Below are experts of layer 3 (counted from 0) of a mixture-of-experts language model. Rows are named gate (a neuron's input weights, with its number), up (a neuron's input weights, with its number), down (a neuron's output weights, with its number) and show model dimensions 256-383. Each number is 128 + 32 x the weight over its row's rms, rounded and kept within 0 to 255.
Before each expert's rows: "comes after" lists some tokens at least twice as common just before its tokens as in all text; "comes before" lists some tokens at least twice as common just after its tokens as in all text. This comes from a sample of Wikipedia text that the model never trained on. Tokens count by the router's weight.

# expert 74
comes after: " United", ",", " the", " New", " in", ".S"
comes before: ",", "\n", ".", " |", ".\n\n", "\n\n"
gate0 [ 95 158 172 148  79  99 170 102 110  97 142 120 159 201 170 176 125 128  92 108 129 152 169 154  87 163 138 161 138 114 132 175  97 116  85 122 146 148 163 138 114 111 162 142 133  87 161  69 136 141 110 137 124 141 149 166 147 105 105 104 189 101  94 105 119 117 118 106 109 103 130 171  57 159  74 138 103 164 132 118 152 135 147  83 166 131 137 104 117 155  95 123 180 161 143 119 119 150 119 138 144 134 102 133  88 130  67 147 155 162  89 180 183 163  74 159 109 110 134  89  99  75 160 138 122 151 154 193]
up0 [111 127  85 103 150 125  65 145 131 112 131 118 147  82  58 125  93 131 152 165 123 100 131  77 149 113 105 137  85 171 162 105 121 127 133 181  98 114  78 122  71 129 148 121 148 160 127 144 122 102 122 105 171 109 184 141 108 140 180 135  86 193 134 193  86 182 165 157 107 147 147 112 163 118  76 110 163 112 178 121 115 138 132 160 122 151 178 154 137 119 155 168  89  79  71 107  86 132 114 124  92 109 126  57 161 174 209  88 102 100 126  99  80  67 144 164 124 121 154 130 170 160  76 149  93 127  85 144]
down0 [152  93 126 156  53  67 158  99 152 151 104  98 152 191 156 101 115 229 146  68 142 189 196 133 124 116 120  86 118 161  93 123 164 180 195 177 113 113 147 156 135 188  99 159  91 136 145 115 148  87 127 163 105  93 106 174 112 140 147 132 173 138 138 132 163 189 117 165 198 158 144 147 151 137 120 102 127 166 150 109 126  97 166 108 123 114 145  76 115 123 145  67  95  84  92 135 100 160 156 123 133 116 116 141  84 129 118  50 110 173 134 131 117  89 135 105 168 142 158 195 109  90 124 107 102  97 126 142]

# expert 69
comes after: " the", " The", "The", " National", "'s", " a"
comes before: " of", ",", " in", " was", ".", ".\n\n"
gate0 [147  70 114 107 162 140  95 107  57  81 141 140 116 132 167 147 138 169 124 161  69  89  71 108 161 142  84 192 108 114  86 144  93 130 102  94  81 119 184 102 135 141 140 203  88  53  77 118 127 155 114  99  99 149 133 115 119 140 150 138 139 145 151 168 101 138 138 152 174 146 125  65  97 145 156 185 138 196 136 155  98  42 124 120 132 100 164 177 148 180 147 111 156 161 116  94 128 128 146 112 111 147 129 204 146  95 113 131 102 173 140 127 131 174 111 215  94 104 159 143  97 132  73 113 133  97 106 138]
up0 [132 103 157 120 105 144 136 133 141 156 117  70 209 104 140 155 111 144 123 164  77 110  89 129 168 129  89 161 133 122 114  92 107 162 145 127 115 118 144  92 135 118 132 174  75 105  91 115 123 138 145 102  82 108 129 109  94 173 180 135 120 196 165 165 136 125  86 152  83 155 101  63 118  94 153 205 125 124 129 146 158  72 133 179  98 173 137 117 123 170 157  53 150 157 139 160 143 116 131  94 113  91 126 173 132  80 128 149  89 153  97 108 156 135  57 204 122  96 155 152  93 171 109 162 210 127 106 116]
down0 [ 76 126 125 137 106 165 133 139 132 113  83 166 149  94  66 106 166 149  91 117  83 113 141 133 146 111 153 147 157 160 105 192  71 111 145 125 163  56 127 178 117 204 131 107  97 135 148 146 134 116 135 121 153 151  84 175 131 100 135  92 148  91 133 192 137 153 118 112 134 110 147 138 116 154 119 118 138 127  48 137 177 131 118 172 160 180 128 117 164 179  70 148  88  63 139 162 138 110 100  67  72 116 177  94  90 138 100  94  81  57 131  85  79 127 145 176  75 129 144 143 136 129 102 165 217  72 130 104]

# expert 57
comes after: " in", " the", " of", ",", " New", " United"
comes before: ",", "\n", "'s", " (", " and", " City"
gate0 [110 126 102 174 105 133  96 113  97 107 138 114 103 229 130 160 160 178  55  75 119 160 129 133 132 179 202 143 144 125 114 178 158 199 107 104 156 197 104  70 108 131 149 124 144 120 141 146  45  86 148 109  89  46  84 156 172  61 208 151 113  84  76  61  58 153 134 172 102  94 127 139 122  51  35 122 130 135 125 137  86 113  81 146 117 139 117 125 141  80 132 159 118  59 148 128 132 129 124 113 135 106 139 122 156 155 204 120 127  99 142 123 149 135 116 114 139  89 128  99 117 123 160  97 137 176 137 147]
up0 [151  89  87 150 141  78 186 158  82 134 166 169  93 139 212 147 117  87 134 160 110  99 208 142 141 119  94 103 138 179 130 146 123  96 145 102 108 129 160 156 169 113 117 100 121 112 145  66 190  76 135 119 136 145  88 139 118 159 123  78 155 145 135 154 130 169 174 118 123  57 116  72  67 121 169 109 136 154 141 131  99  92 139 105 152  84  78 130 149 172  94 195  93 156  97  46 151 166 113 181 144 137 108 103 130 151 151 143 190 138 206 126 148  84 198 118 200  98 192 140 107  82 119 108  83  75 105 191]
down0 [144 121 120 163 119 125  26 132 120  94 116 134 132 112 154 100 140 122 143 147 128 159 136 143  80  86 130 144  58 118 105  92 230  70  60 123 119 142 196 151 106  81 100 172 144 113 111 125  76 207 167 135 132  91 163 104 129  90 117 125  68 186 115 153 124  89 173 135 162 114 114  68 107 153 146  99 113  99 141 112  53 127 101 146 110 160 116 124 137 104  93 108 146 119 104 158 116  71  83  97 126 159  88  54 170 174 116 158  96 144 131  99 154 140 125 129 140 136 178 153 136 106 183 160  85 103 124 101]